Below are experts of layer 4 (counted from 0) of a mixture-of-experts language model. Rows are named router (the router's row for the expert), down (a neuron's output weights, with its number) and show model dimensions 0-255. Each number is 128 + 24 x the weight over its row's rms, rounded and kept within 0 to 255.
After each expert's rows: "comes before" lists some tokens at least twice as common just after its tokens as in all text. This comes from a sample of Wikipedia text that the model never trained on. Tokens count by the router's weight.

# expert 22
router [125 127  99 146 119 136 110  88 157 123 122 124 148 128 133 144 153 115 109 122 130 152 159 146 128  72 128 136 133 112 167 129 155 125  86 112 137 173 117 165 114  68 164 116  70  87  71  97 135 100 128 138 118 172 124 103 128 118 156 141 129  97  78 117  88 148 101  86  96 108 124 105 118 139 141 126 134 163 149 171 120 125 151 121 141 126 150 109 142 143 112 138 122 121 139 136 115 131 169 115 148 146 130 170 194 119 133 100  90  95  79 113 148 146 161 137 117 147 138 110 138 143 128 104 156 172 157 137 112 145 103 108 112 174  94 144 106 126 137 162 135 138 104 160  98 135 112 156 110 101  98 172 163 145 107 112 110 116 155 134 149 106 139  87 145  84 150  98 103 129 118 134 131 119 114 150 117 158 128 148 113 115  92  77 136 126 118 134  96 124 136 161 139 134 140 150 145  93 133 176 134 102 136 164 123 157 145 177 122 119 138 141 157 118 117 126 195 169 143 127  86 145 124 137 118 113 121 149  98 121  93 126 116  96 112 145 120 121  82 139 105 120 130 135 110 144 161 164 141 106  97 165 125 141  85 110]
down0 [143 121  98 133  93 120 130 122 117 135 109 132 132 149 116 119 159 133 117 140 110 136 138 125 119 104 123 159 165 110 190 117 184 133 168 110 128 134 160 130 112 127 131 123 142 127 136  70 121 159 128 137  66 123 138 128 120 138 145  93 164  92 120 108 130 154 134 144 140 114 119 134 152 129 115 113 149 132 125 108 132 112  97  82 141 117 117 107 104 137 101 131 145 136 100 123 123 139 122 114  95  84  72 118 156 125  96 171 118 117  80 100 152 112  92 139 149 122 121 163 138 137  66 114 155  96 130 104 100 143  93 173 103 139  95 136 160 140 114  84 140 188 109 143 164 137 151 140  96 160 164  99 141 130 130 166  88 150 155 164 144 120 141 103 144 137 147 118 166 154 123 119 142 103 101 114 103 184 130 100 108 140 107  99 165 129 116 148 104 114 127 113 134 118 136 177 164 155 121 135 176 156 127  86 119 180 111 154 132  91 101  72 146 123 138 133 115 136 147 145  67 143 123 111  71 132 170 106 165 156 118 120 114 101 122 150 125 125 172 159 118 139 139 152 147 146 119 103 105 135 134 146 125 140 131 121]
comes before: "\n", "|", "-", "==", ":", "The"

# expert 12
router [169 114 125 116 116 119 107 105 138 113 162 139 162 119 110 177 155 105  87  91 125 105 116 132  99 134 123 111 115 104 124 121 137 160 146 112 140 175 196 136 117 133 158 104 101 123 155 107 111 124 123 141 110 116 132 132 105 110 183 100 125 170 182 109 133 106 101 130 100 131 136 127 184 140 169 109 144 131 146 125 106 145 157 117 141 120 115 152 136 137 139 149 138 127  89 152 133 160 142 111 103 123  95 113  92 116 135 111 127 174 142 131 170 164 113 137 120 162 133 140 113 102 158 133 143 129 123 161 102 147 112 110  70 103 146  85 164 140 121 157 169 104 141  93 142 174 155 144 104 104 128 132 129 130 140 101  97 114 127 131 141 125 147 142 136 112 107 118 104 151 141  61 102 119  89  89 156 110 126 155  99 130  98 144 117  65 142 108 113 115 112 111 112  82 113 185 148 158 172 127 128 114 131 104 110  97 148 151 164 132 147  77 101 132 100 137 127 146 128 141 108 189 122 125  98 168 168 172 154 124 147 109 115 120 144 125 147 139  84 155  97 137 132 140 116 115 133 163 100 140 129 115 122  94 126 141]
down0 [157 119 131 178  94 133 131 108 129 136 171 112 145  75 137 125 146 121 154 200 161 126 187  99 112 120 140  83 108  72 150 175 149 133  98  97 156 109 118 118  98 154 133 155 140 164 171 106 117  78 113 124 165 109 139  94 143 161 149  74 133 133  96 140 132 121 162 101 131 149 147 119  62 121 148 162  84 107 144 106 122 162 140 145 122 172 164  96 148 122 129 136 103 147 123 116 124 126 100 131 118 104 123 137 117 118 134 146 150 124 170 108 121  94 117 180 155  96 150 104 129 149 116 150 172  82 139 129 141 118 172 123  92 108 131 140 129 114 137 145 112 121 137 100 128 123 123 111  76 148 111 125 150 151 134 103 122 108 134 118 120 182  94 106 109 112 144  86 122 116 139 138 142 132 143 150 132 123 106  92  83 119  88  83 140 134 141 128 132 141 148 166 162 115 109 119 118 112 113 125 151 153 142 143 122 115 118 108 151 121 127 109 136 133 105 132 147 135 139 124 145 110 130 150 190 141 136 150 114 105 135  99 148 148 119 176 159 121  96 126 156  86  99 145  94 101 101 130  93 138 123 118 158 106 132 117]
comes before: "s", " in", " for", ":", " to", " at"

# expert 21
router [137 128 122 134  75  96 145 128 123 141 121 118 130 138 104 131  72 159 138 124 123 111 117 153 122 142 163 116 147 121 164 149 114 115 118 129  90 131 136 110 128 123 160 153  98 125 100  82  82 115 146 142 145 158 114 137  91 189 131 131 119 139  94 153 104 143 116 156 154 133 150 132 138 177  97 165 141 153 101 163 160 126 169 133 146 159 116 152 103  62 114 121 133 118  97  93 172 140 185  92 128 104 122 108 115 129 120 117 138 143 123 121 131 121 165 110 103 100 128 118 157 127 120 127 138 117  93 127 126 107 119 140 125 140 174 160 160 125  90 105 122 118 109 135 147 112 172 141 142 101 104 129 145 109 143 180 130 196  97  88 163 139  76 111 105 115 110 131 123 155 106  87  65 127 104 138  81 175 116 157 116  68 119 112 133 145  96 130 108 113 122 124 107 124 116 132 124 114 108 158 123 133 155 142 144 137 123 109 143 145 110 120 132 138 104 138 149 158 112 104  86 128 129 131 122 126 164  89 159 110 133 107 117 157 142 140 134 101 151 171 169 154 123  79 125 103 115 145 142 178 123 125 103 132 172 108]
down0 [123 108 165 120  92 137 142 134 157 102 129 133 121  79  58  96 125 122 134 129 137 105 137  99 123 136  80 130 143 160  97 123 121 145 163 181 182  75 151  97 184 130 153 135 120 124 123 121 111 144 131 118 132 125 115 137 133  96  96 156 100 118 158 136 144 115 206 128  93  95 139 147 112 152 117 153  97 124 124 137 137 125  86 107 121  95 119 154 128 106 108 116 116  92 142 129 135 116 132 127 136 123 114  96  89  97 144  84 152 127 115 173 135 108 140  97 135 108  66 158  90 142 123 148 162 150 107 114 144 165 111  96 142 130  99 129 140 144 162 119 130  94 117 112 110 131 129 118 106  92 167 124 134 150 116 139 113 149 141 103 159 136 120 122 147 153 105  87 147 150 131 113 104 141 133 125 132 113 135 132 144 128 141 132 101 147 141 134 156 134 105 119 177 164 160  72 131 123 114 109 139 117 105 139 106 140 161 116 139 156 105 145 141 122 127  94  65 124 181 139 141 113 144 162 119 144 119 147 138  73 127 184 155 159 125 178 142 153 165 164 113 160 114 108 156 123 158 132 147 100 132 164  95 135 146 126]
comes before: " ", " the", " States", " a", " York", " •"

# expert 3
router [117 137 151 136 157  99 158 142 135 145 179 159 125 150 164  87 127 170 160 117 122 148 106  79 154 113 152 108 142 135 116 136 154 107 119 122 145  89 135 115 176  97 102 132 112 157 167 120 115 148 163 111  71 136  77 121 100 162 103 150 135 140 152 138 164 128 113 126 136 122 141 147 150 144 114 135 147 143 124 117 163 110 116 148 153  94 135 128 150 164  92 107 163 150 131 113 127 147 151 128 184 123 137 130 128  91 117 156 167 153  46 129 124  73  90 146 109 134 162  83 118  95 143 129 130 150 134 130 116 130 140 154 154 124 134 128 127  99 147 115 169 132 175  91 139  90 135  87 168 131 118 155  74 175 138 141 121 114 111  87  93 102 142 132 130 106 132  86 157 118 125 170 123 129 138 113 117 125 121 108 150 133 140 150 148 117 108  92 101 121  96 118 111 160  97 153  79 138 139 166 138 136 139 147 111 177  96 133 139 127  96 121 131 124 111 118  98 127 124 100 161 137  87 150 159 168 119  95 113 132 113 125 139 104 151 149 107 135 108 103 119 137  80  86 146 140 135 122 101 110 106 142 140 145 111 122]
down0 [171 104 107 119 137 100 148 117 104 144 152  94 107 128 125 129  95 136 160 100  78 149 136 127 130 130  90 152 100 108 131 103  95 167 131 105 101 167 112 150 166 160 161 117  96 108 115 133 148 108 128  97 163 119 131 110 155 129 118 141 112 161 153 100 122 132  87 146 129 132  92 121 171 124  91 115 132 118 129 133 100 109 102 133  98 112 154  93  91 161 135 155 120 129 100 125 166 124 119  83 117 131 153  94 151 117 167  67 175 150 117  90  98 165 138 144 125 140 103 144 134 157  98  98 141 144 141 131  80 168 165 160  93 114 109  96 160 142  77 125 129 146 121 155 141 133  78 134 125 107 117 152 133 174  72 156 128 137 114 171 123 151 127 135 113 132 160 134 110 164  98 133 102 121 138 131 181 124 145  84 139 103 164 135 157 110 111 108 165 131 141 159 132 115 129 121 155 123 146 160 139 166 108  74 106 130 132 151 111 151 136  96 127 153 138 163 127 117 114 133 111 100 111 141 127 108 155 145 128 131 151 148 145 140 116 112 116  98 128 101 140 103 164 112 147 101 163 151 181 143 107 102  87 142 132 149]
comes before: "\n", " The", " He", " In", " It", " This"

# expert 31
router [102 169  95 127  91 137 117 118 101 136 131 141 125 115 145 152 144 112 147  69 162 135 103 125 114 139 195 108 125 118 114 127 169 127 143 124 138 139 145 135 152 159 141  98 133  86  81 141 124 120 118  69 122  94 164 136 107 101 133 158 120 114 143  87 136 103 165 127 157  95 105 145  96 110 124  59  74  99  92 138 160 152 108 121  96 109 101 106 118 137 130 156 150  89 153 129  95 123 109 162 130 127 128 131 123 154 108 125 132 117 120 155 123 121 156 148 113 112 144 126 136 124 114  86 200 147 106 117  96 150 123 124 154 129  88 136  62 148  94  99 135 122 122 129 133 123 124 112 157 116 134 136 167 140 140 139 123 126 149 182 176  93 116 145 116 122 121 108 164 111  98 127 144 125 145 116 134 208 148 160 106 142 169 127 125 169 114 130 162 111 151 130 132 106 143 130 126  80 111  93 111 148 110 143  99 165 131 103 106 121 128  90 130 110 115 138  89 162 118 160 135 148 135 174 159 126 129 139 136 139 164 126 111 134 144 134 139 107 100 105 154 153 111 122 153 117 144 110 149 141 149 164 155 124  84 118]
down0 [131 118  89 130 111 136 130 101 110 111 119 158 164 152 142 136 130 130 140 139 104 133  99 114 109 158 119 147 127 114 104 114  99  79 124 120 129  98 115 119 100 127 100  89 140  95 109 167 125  80 109 126  79 114 153 133 154 113  87 142 103 150 109 108 122 120 172 149 185 133 147 131 160 104 165 143 115  93  92 123 153  94 133 103 131 142 120 160  88 153 140 134 143 136 154 146 103 155 141 151 134 139  99 131  95 142  98 148 138 140 112 137 120 106  92 181 102 115 176 110 123 115 110 134 105 115 140 175  98 117 119  85 101 132 145  91 169 141 100 105 147 118 148 189 183 119 166 156 124  96  87 148 111  98 136 132  98 135 143 144 110 123  73 101 123 101 141 103 163 115 124 160 109 150 128 135 135 140 122  98 123 147 146 190  95 124 118 151 103 142 124 129 148 150 119 107 154 122 163 129 158 118 135 111 162 162  76 145  75 104 128 134 119 144 146 150 143 133 138 147 130 120 178 125 161 127 137 140 148 119 150 142 150 136 141 130 103 147 142 116 146  79 108 108 157 121 163 127 129 162 172 161 120 180 101 113]
comes before: " of", ",", ".", " in", " and", " ("

# expert 10
router [143 148 126 139 129 115 148 139 153 136  99 148 125 153 130 112  98 112 130 114 137 125  74 119 166 140 160 110 137 134 134 139 124 146 142 133 124 116 151 119  95 104 131 130 143 141 150  90 128 127 118 154  98 127 125 141  91 122 146 100 136 123 132 136 132  88 135 124 169 104 134 121 113 146 139 154  89 168  92  83 123 126 141  95 102  99 148 154 112 146 145 108 136  78 147 114 119 118 135  87  92 136 185 158 163 149 124 108 154 167 154  79 118 150 128 137 147 133 154 116 185 102  79 134 117 102 116 142 136 105 117 111  87 182 151 124 102 118 133 111 146 155 145 167 116 108 135 131 126 144 138 162  94 152 124  96 163 103  86 170 131 126 137 144 138 115  84 128 157 107 140  96 146 161 122 156 159  88 100 103  92 119  80 151 110  87  90 155 110 101 148 119 155 138  72 165 102 142 121 131 119  57 146 107 148 150 142 132  93 132 132 140 127 152 122 145 159 124 136 148 150 152 141 108 164 108 112 125 126 128 170 154  90 134 108 113 123 128  77 145 140 119 140 140 151 141 118 107 177 120 102 183 137 159 175 156]
down0 [179 133 133  98 162 128 131 110 119 127 115 106  88 142  86 109  94 113 146  69  95 162  88 128  92 134 142 145 100 116 118  99 114 148 157 107 102 135 117 133 154 119 155 141 145 138 150 216 138 152 139 133 111 143 121 128 149 126 170 144 119 146 122 138 142 137  93 126 130 156 110 140 124 101 138  76 110 146 114 118 124 136 148 150 145 177 156 111 138  97 167 132 168 101 117 126 104 157 134 157 103 192 139 131 105 154 154 191  69 150 135 132 108 147  82 125 169 119 130 126 120 134 119 191 162  80 146 135  92  84 125 126 148  80 142 136  88 117 160 144 125  99 101 116  95  95 125 121 129 126  87 138 111 130 127  95 177 122 143 103 114  82 140  96 138 138 126 103 138 146 109 140 143 117 139  98 145 116 140 128 130 121 157  95 138 153 132 105 109 134 126 142 143 117 124 161 145  92 127 137 124 140 125  98 150  98 123 125 145 162 142 120 160  94 165  78 136 139 110 142 131 116 134 176 138 120 110 137 178 120 118  96 112 101 112  93  98 122 145 108 112 135 115 142 142 159 137 137 119 154 128 160 145 111 119 157]
comes before: " ", "\n", " —", " +", " −", " \""